Experts of a small language model.
Size: 8 layers, width 192, vocabulary 32768, 51.1M parameters.
Training: a variant of Muon for the experts, 305M tokens.
Below are experts of layer 5 (counted from 0) of a mixture-of-experts language model. Rows are named router (the router's row for the expert), gate (a neuron's input weights, with its number), up (a neuron's input weights, with its number), down (a neuron's output weights, with its number) and show model dimensions 0-191. Each number is 500 + 50 x the weight over its row's rms, rounded and kept within 0 to 999. Numbers have three digits each.
Before each expert's rows: a language model's description of what the expert responds to. This comes from a sample of Wikipedia text that the model never trained on.

# expert 22
What it handles: The word and, plus subject pronouns he, she, they, who, often after where, when or a comma, starting clauses.
router:547470430420458445559544542477477521455559503504484488558439526502535547490470451538531547525501485535459502556450601459412522493475588438476465493554423387484532525529452517500488432590476500483429466458473473435529509482420503483525478476453526483429502489473521439457473591437490548552403490451543631450586511533491576500435489427482490557488469445635544531553503514504459520478556420437459605550543534548496422547500508504542530499402489499471458496435447609468496582453482576480634421507541523585485494454430532546530397441538557491452551559542470424506394497501556422508
gate2:472452382385497486539473482428578495463525474504439453595523411523412534431628545472444677474383540476535515503458477528496506438395523389521550527422519444468491522469404542439495476520482491505500432411476409471469542493567462458575516496425515494438544520469539509482416471523389447511514552496529494475513536590535464482429503429523531445422503581508546586426450526467574527447502411411492557492536506509501542451534554507486540425580546525448525549517535480587455419529577441467532521527518472488467522482507473548556503467486434453517470512518525474470490502421486512482
up2:524595567508466624508534491552455567542448559511459498415491517535561370579492449467603432568509402594538505514487510482506487547565482448478554522511554638571557479529507507474519486499508390505521522527487539557610428454468524526468416437461488562519460510510511569587535512505561594457524354472474542439439522426491542528497517556517512557485501469487477480524465482509421488513449537564435438526559491518606466498462495443522456516427514488506548430497526567464499524404426584479489546414602471476501586490476506529397469467511552451460565506518506559481454518582525497436
down2:561437475421496572498445543503456550621517433565507470525497540561538426503477454455501541532435540514545518490500501566491448454478535379454548572505560535545490376568522504500538460484544440509497565499456446463516557578524499555495492482501413489505457503483485462446448601431392565597511423395489501573487530585496528415452512466547472509472450485506537613499516555498589562454482558441455515517534499584537489473467374428533517450491466546445518410497553480433520468526454605515524436488526561551557480447443460505469497463500459355442518524522546542439422424457473461557

# expert 1
What it handles: Pipe characters between cells in wiki tables such as climate charts, fight records and rosters, plus semicolons, slashes and dashes in lists.
router:586460506527394441602518519544478546475560534499447471435433485466463554479475480562562477599536461505358513543480559418536587525513604434430480504506519446506526520514504491463515471541518537544431497496531419509559521460508513458514446433463524484460520532488554492501443575491470466528438530507586486532631496514430499545449514453491556538475483370460581429511547565566463507522544428545431487500574534525524423569575493482535514426463496551529472495472506645576530566463434545501493422533507508475449523440403460616539497469521515592449519565532442430457433536497492478386
gate6:450470517541482478567518474481496522503559445641468526375658548486501513376532453452601502396499473531514484506467501433527481518480503464416522496518492398418470570461415402527512491468546510453457521582458466504508467466529460456504466489577406547490514476524548565542521512521492431432506495413461438559519491450568516533571480522390387514543505514458509564410529487451503490567505484519477468615590433540510476499466453431552534467430516501454459554476535494461555541555537448468573464513477466555468485576525515511515476486428431588498580438545534476542388444446423504503
up6:569509464526467520459478527572498503533485418560494553496533474547431469464472505451565565439530541401553512525490414429518454471563489582484555527511520477510455553473435523431455475504609492412500523454590568491585449399557452462569489507512555528470565546560509540556495366499500564497534471457430412470492535432533493561648461554432471593476582544442439471541511485485577567433437556418508509529540475518560494527369446517468494402547521455472539537477514488544444525439495446533586504448525530498453537536524480546455439547533519418505462532508514550588387522528503416511
down6:492504483575420521478543509474542387547438478400488460523607415516528507483465454544529518554510465523471501543434587563465488523431490530541466523478532451551440584474541426576453421508408454527516491486615444508482421513445477503486511476410416459522460576535538391454443505579537435455448559539550464495556510580437494417437566520531480436480487533446492516520487486513470539518550511495532447423533479474574559520531560519584484507491504486517475507476421602435471476595477497531393486477443540496499447437470584430530465483485596526418490512451517466498641482369548534424

# expert 4
What it handles: Forms of be and became, plus as in "as of" and "As of the 20..." census phrases; also some infobox field words.
router:581473478463334450511467510512538484468580486399491545554475451544502506467498447520471456546519373555460521571547578438458467476563630442496503531577506515574486494552476603485531393464575469560371427504584481471516497552492559463533465578498577566446527507501572482519547520439471495574466529536568527478488622539559523518453618444511567577402476488520495508549492503500458537516528520484381449503583482444533440513554484506509563404530515471469464521426524585505530488469470516458535501517477573451449522482431477566479468496505443587480524485589470475462475554516559500491
gate5:515412435503580466549536397452566509504423484442514545526445490508520485464518585562445558504511526522578506454496409544450570466432416462529491428491492455476528463548551439489433539427492479575512598511479542497443516505601511511562523592489528507545468507564455572429471577484476516600500551513483513565458546520471557515496555453477498476482487440489538553483567487494446423447414495582623374380517537477473518449409443476566484540551520493495536489502500516547574436557471525513508439548519479533570483523375598589582518529481493475574520579476418474525584440456519559457
up5:549417427508538570584479526491532581550488523435487536475476526493483561508518467425455461449523539495525469514493494458430524464493566549530506510543451544431435511384435585554440522480463508577557495520480439510465568458441449610603460496512437478425518494448502476481579506538407524469501561590449486534560459475531454457485476403430513522510529356532454565542421485504575435491458512438576439438514494580523467515492518431456470604529484463567636447608498475490389395540525520497518566487534584504512493503462458488524467509538455470517541469510406447580566531514536581463
down5:480501404466507511438538452542478513535509579477485465604464490585552494544547548454504543659441475501564558531531469538489520487478528462478506494519489485508500447578555478458521488584471431540455446481427427442532447461507535497426431482579568453543537514470494530551449478490487494607493522542555418583550535510475502506476474510533499501409540606442534412500566475480561504544466548581394493482498464451577562486413481552563405492524532489503438419442510554501437550557615443503406423578459564555498501487495512521621433550439484524466425543459561577480502437456588553550

# expert 11
What it handles: Word pieces inside non-English personal and place names, often Slavic or Hungarian with diacritics like š, č, í, e.g. Bran-islav, Z-í-b.
router:563494476433496473521538400489629498457549532486470516496409513620464521464481384523553504502502457578486502551431587491522536594616495477461505460503508454519579592524488515476541435538543432457458528442448419471468566494483567473539432569412524572506514608483547446544478552479450476509493474468499512520539474534390500497479454468482575575424471439552543468504507458505432568462527505532435467522533475545490378491477525541492505429471510524513501469473491530536516483490449547490594464478526480433412577410468536624457441508514540593494504643518534492505474475368569518429
gate1:438464439468471430548470501482475520484503482501574475436381495563575466478470540557418506526503466494460449513495462504563420514490424508403486470531578475393465521478559509472609565442506537585504514528527453528516461552485618506561480503434556494619497504507447539468514570539463497578541540462496468507542474496531529402476404540617500489547579528521509486506541461452494445429486625494423473454569473526506552495431457504549414515448374440480474488481588486492506535488546405337563560486499479450518548473428505509535520601389548523486486456593478483491471467519564487509
up1:542532566543439529441516538492530521500519436497481505535569466437457566474506464472494468474423453551472482524591475467539500444505482503553554543498369583502507410549553481449531494503520464491501478475557449576433594491438463498525522554587444440424506532492507470574424467480499511489463461529534584519525525558606481560559509483402513504495489539505462585456444520522426527485572434481526485549541438605520515482543459560432614522654551515544517541477495454522553459565495523635429389483460513542552481542581488541472519468501550512494352552467409594448513526535397498544
down1:514534471527380512586452560525504528477548491497448560530485501403515525531524387497510542500471472500467610522561499494428407528562551555452516495502468447488495544543450498405553466417399522546475524452553545554467622472509539505526468416506525470537471479530564444562526512466530437594452386481515460540509529453540555539510512536510415497626424493455476488458498385497443459589449498480542521457535534416406555490540479440499497499587511553534464564543487502433557491433391460500442458514517540485512407472492506469478442508533357603401529430483511508453506557506515426452

# expert 10
What it handles: Middle and final pieces of European surnames and place names, often Germanic, Welsh or French: -wald, -feld, -bury, Dum-f-ries.
router:501472497465504486509477442479500524438568543484478461520463528531427542408482433548516520493521397512352511567494585449522504559522619439427459511482503446468505542554509521504503437597536392453401492492525396442526500431478548472450376523480593522508472551489530433477523486511524491553457442464516549426574568498461568515440493432420528567418486506550584457519523535467527551517495474437500525530520495522593433562513461549534513477477462596416603454537526591517483508418411581531601449508502470471498481481496528554569443431519444535487529515561495435483415479425522514388
gate3:532490575504490586476469516512510511502555562477423504573552592385498405554571456521559430507530520400452517565509484427523507553560410542521579545554484538519507495469504529502544455500452532578552447564499558502493495466467521404518450423499555510439533550382518440455429468423484576507528510537618473592519506454530505571452465563467493543490582449497519588550486524503513488518459479488512490475430467468482435522547526383437506553535426552510501480496578472526500478564431505572515501531544552485435510455602430556507531479477430428571536396520508383613475600430467534492
up3:518434515479553476469586453538533503450505435456445472501453563455598522480531494460477504532413506485425529448433473579521569561495495547564622542533456494482494516541436498469555493504456495504462487520618458523463410454462514544380522462519453571419462547479524444546546486395464479538445582551598585463547499516475485537485461441573510489514540456471478473506530580533545394545518435538466555544551526412483434501479553398522565442565554539493508583462564467553444457603544461487518501528437498436479574540478355510498472454416454503589525500436431429539455540486515591519
down3:467518474476553513485526495425495532508420418447457425485561539466467459543513457554495517409543470468554452522501584496480516419488492556520471552472484461463509456480443400465499576472471442475354434499439480440498577477535479455420507500486497487540354438428552574481409569623470523604552488512428457386490548513539537584533525500523547530587499534467509477507434495484427505484514494448553520476455453525414534604419515427485490481500454570482600563425462486459516421542509527586396509503474463470436463478540548493453444469520410425508518498448604476489453466546520429454

# expert 20
What it handles: Prepositions of, in, on, at, from, during, mostly linking events to places, times or organizations in sports and biography text.
router:534529463496421492508497477452486541560547559533499449507490502541471509496405463489562525573491465550447521504495521417544565542501612449426434462558534528531563463507480520439492375552538516521473491524496450441574526481471404525546434512385581450423498609552469527514487543526532521547506503495541516462519585572461525595427505494543550594433452400475559533506479558470409667429511484534394602454517458493517435520566465465542591458465529512488465547419544505525468559441427547489461509500481494499510596415416552585555467457556465480445505570507487495483540528510544502416
gate5:473515580502506494470530480466427442495596491468442452563492569522522478555500437478497513469492506508475443513402527486582474436608412500539469470530489488535513452433475526487508570492474444401522554632479503485456471468561530470542464530402501582478486413469541515501519531446451486505434386447481524520493561439452590444479435449584543527547583492486462470475568533506518563467535529578410557526517457386413583525442484509502442567552462455444484612466481507519540559468528442523520532646537586479541520451428380528460508446553431604513566447495481468444520544460479550494
up5:477437507505622530535545357464545620491549434534557526455557492520441432512508409522490466499427496573517511537408567515452482535513523553464511416451517441615489413454552505445462615576483483444487518522495507408448481442460510488558508482392454474518496518466492387474481547480499548596527467450519471488502437599590489517493473465474518511528552585565486466474553429399557482629533517497520477429445518560535472550436487489571408503417402497496395493520519524502432547522527537478496487452570494439466566493489555451548490466490512469555531600477466463575524462468529463496
down5:548598537496521447481526529503536506473390568483503557555444554554473461490451499458416549502464549478501430440491510500533503341437386456465470565613435548566478462486476493494410543422544567483513593517480498501481426510591436528514506513579571465463498500417414481432573531518453398442416402541510532514482594429499613527447566454521454594520461483555529464498471519543510473507484530523538545444570516587513557510485550544410512448519537528518481460491583498547467527550490438520502497474504563569471492576446481493408488542581532593500544545476526483563555524581508567526

# expert 12
What it handles: Single letters starting a word piece, especially capitals opening names or abbreviations: C in Cormier, R. in A. N. R., "et al".
router:528492486398520502513547491514446535511494518523477475543441513589481557549471498455552563559427424509446576456500474514480526610524538440404492490500445435542562444554518456493498387499531515503487434459518487496503566477411548523551449490498622532477492536461454530492495537572470495525401496461562572508511551460389475602477540504525550573550404429502444485497494597501446591526508443476425513544546522427526444553609475561511627494469437601507501548525564616465456513474433567506543503464530521489417595414496551567595469486526506574476567542587510522440473517491543461509
gate0:586577470504510477498553447457594471484469540358527444534576505469483480526548485508506558499541519544492524537558490485469522485357499576480432525477474470441511545485505436491535557511519520518549604527576484480473492559428467571403493554525451544527448628485535565527515459579458460529512533479405538573408525392537587495547450525508486557530454551525510457451524556454558449477548480457550534600555520443497468467565565454490597505440547544519468526433476436450522523486574428518545524481506445486529351508404576420467584509439481461486549432429510482459433425525488454468
up0:427517556516461492461500574467494553560519536476541484478557532562483464462427490506523541493527549536421572484555432410464574642475457498525494420468587480476509522518508452551448441540583509473518429435481484544492530521548480462500475631501498476481484550466500562475469490436314514449548462466490567533433569501521440477494522538564557504524445416553579517537410495499525520418416453445427477453573507528465443565497579493534438494485470509477396512546482508457521495429481508531513490513372562448540559550503548428436463550515547541469433592531547429442582462395536429458
down0:492519502412658404527501516444595418510466493425670435494614462520456532450547526529384531447507453535486467375468547381587461483448573519516548531580490478455428589505434455526536557433574533547525523514457458545550464525460439414470559532529544442487435575511573578458469464471529548440565513523485573533477540509483517437513563501467524532447496553441505539444538532545456494492484476458454452493537498481583441491426526544480551529552434535436512570445512455473436490485533439505473532559556495552538573538519539513530550508507489384518491500449486515553526539451515451478

# expert 3
What it handles: Leading hyphens that open infobox or taxobox list lines (Kingdom, Label, Clade), plus prefixes like un, dis, inter, Super and stray byte pieces.
router:574518434495445466599498523523546521458492567462465511497504413604446475465475499468490518542481444461457545524457542473439532599479560448424487521497493440537496534480447552460500414497611513508415445483538475442572503470429546483508437490431488466503513624498580490567434503499541440542470471461524569463547520509473544467411508442444503490421452388522520420539527498587437569516494487559498512542577602496499438496578507574548611484526523533469557559453573539537491459439486516502455463536495521521413582503429505569502496454547517603425446533597396526449443556508556441379
gate1:401576587568457528435498555487609453550483445457523501443478575557489649424554467552573558449518509405571510499490445535494434574464467516494543554492520509448407544532478392559503441532552504580501459504516529400507497505495449502445480469450520463530487514534465468594448433445474532427439485517559498466442564421441437582518463567436584533537484548480460491590539492442471501454448543527500441506575508512572493482476468467465492487487557479413507534451561489387506498563468522538433442410594494497431559494464510469488635545541464431498484446472502464540524568520485422559
up1:491457506464544595478457508444507500439472552443517511572501485482488392560518495442465435508624503523493484542503541421527499472492624486518517480444519441420414442453448456494613501477390520442481565471543551512508527497451510425527459585466536523425498511496494511415494593581599471550409477487486511498559578568557450500512659547458500463375474495524475489467518517515594428520614470445434447461452495452536561522522505499494492488491448527493602504527541494564497501441638569459556487562447506511532412519516448501556516568463456485512497476497439406460485439575478527543
down1:586522474500476468524569564480572501531482532535493530569376488497400533599496483500469539599386508570539470428537509471476525468624519462522389493571488554527465508486534482521434564546468672475393509580505574616513510509395528494505525465543496522527510562432434455498432559487531442384469515458518582421513481527575538479491610517501490521536526479477589539451534493559461526483422474420492587526496461525510544524482525462562579446489537530513525510464525481484521526626551432587555523520494506515503489597497454458437489515511548490465465458429484556453465469546478521443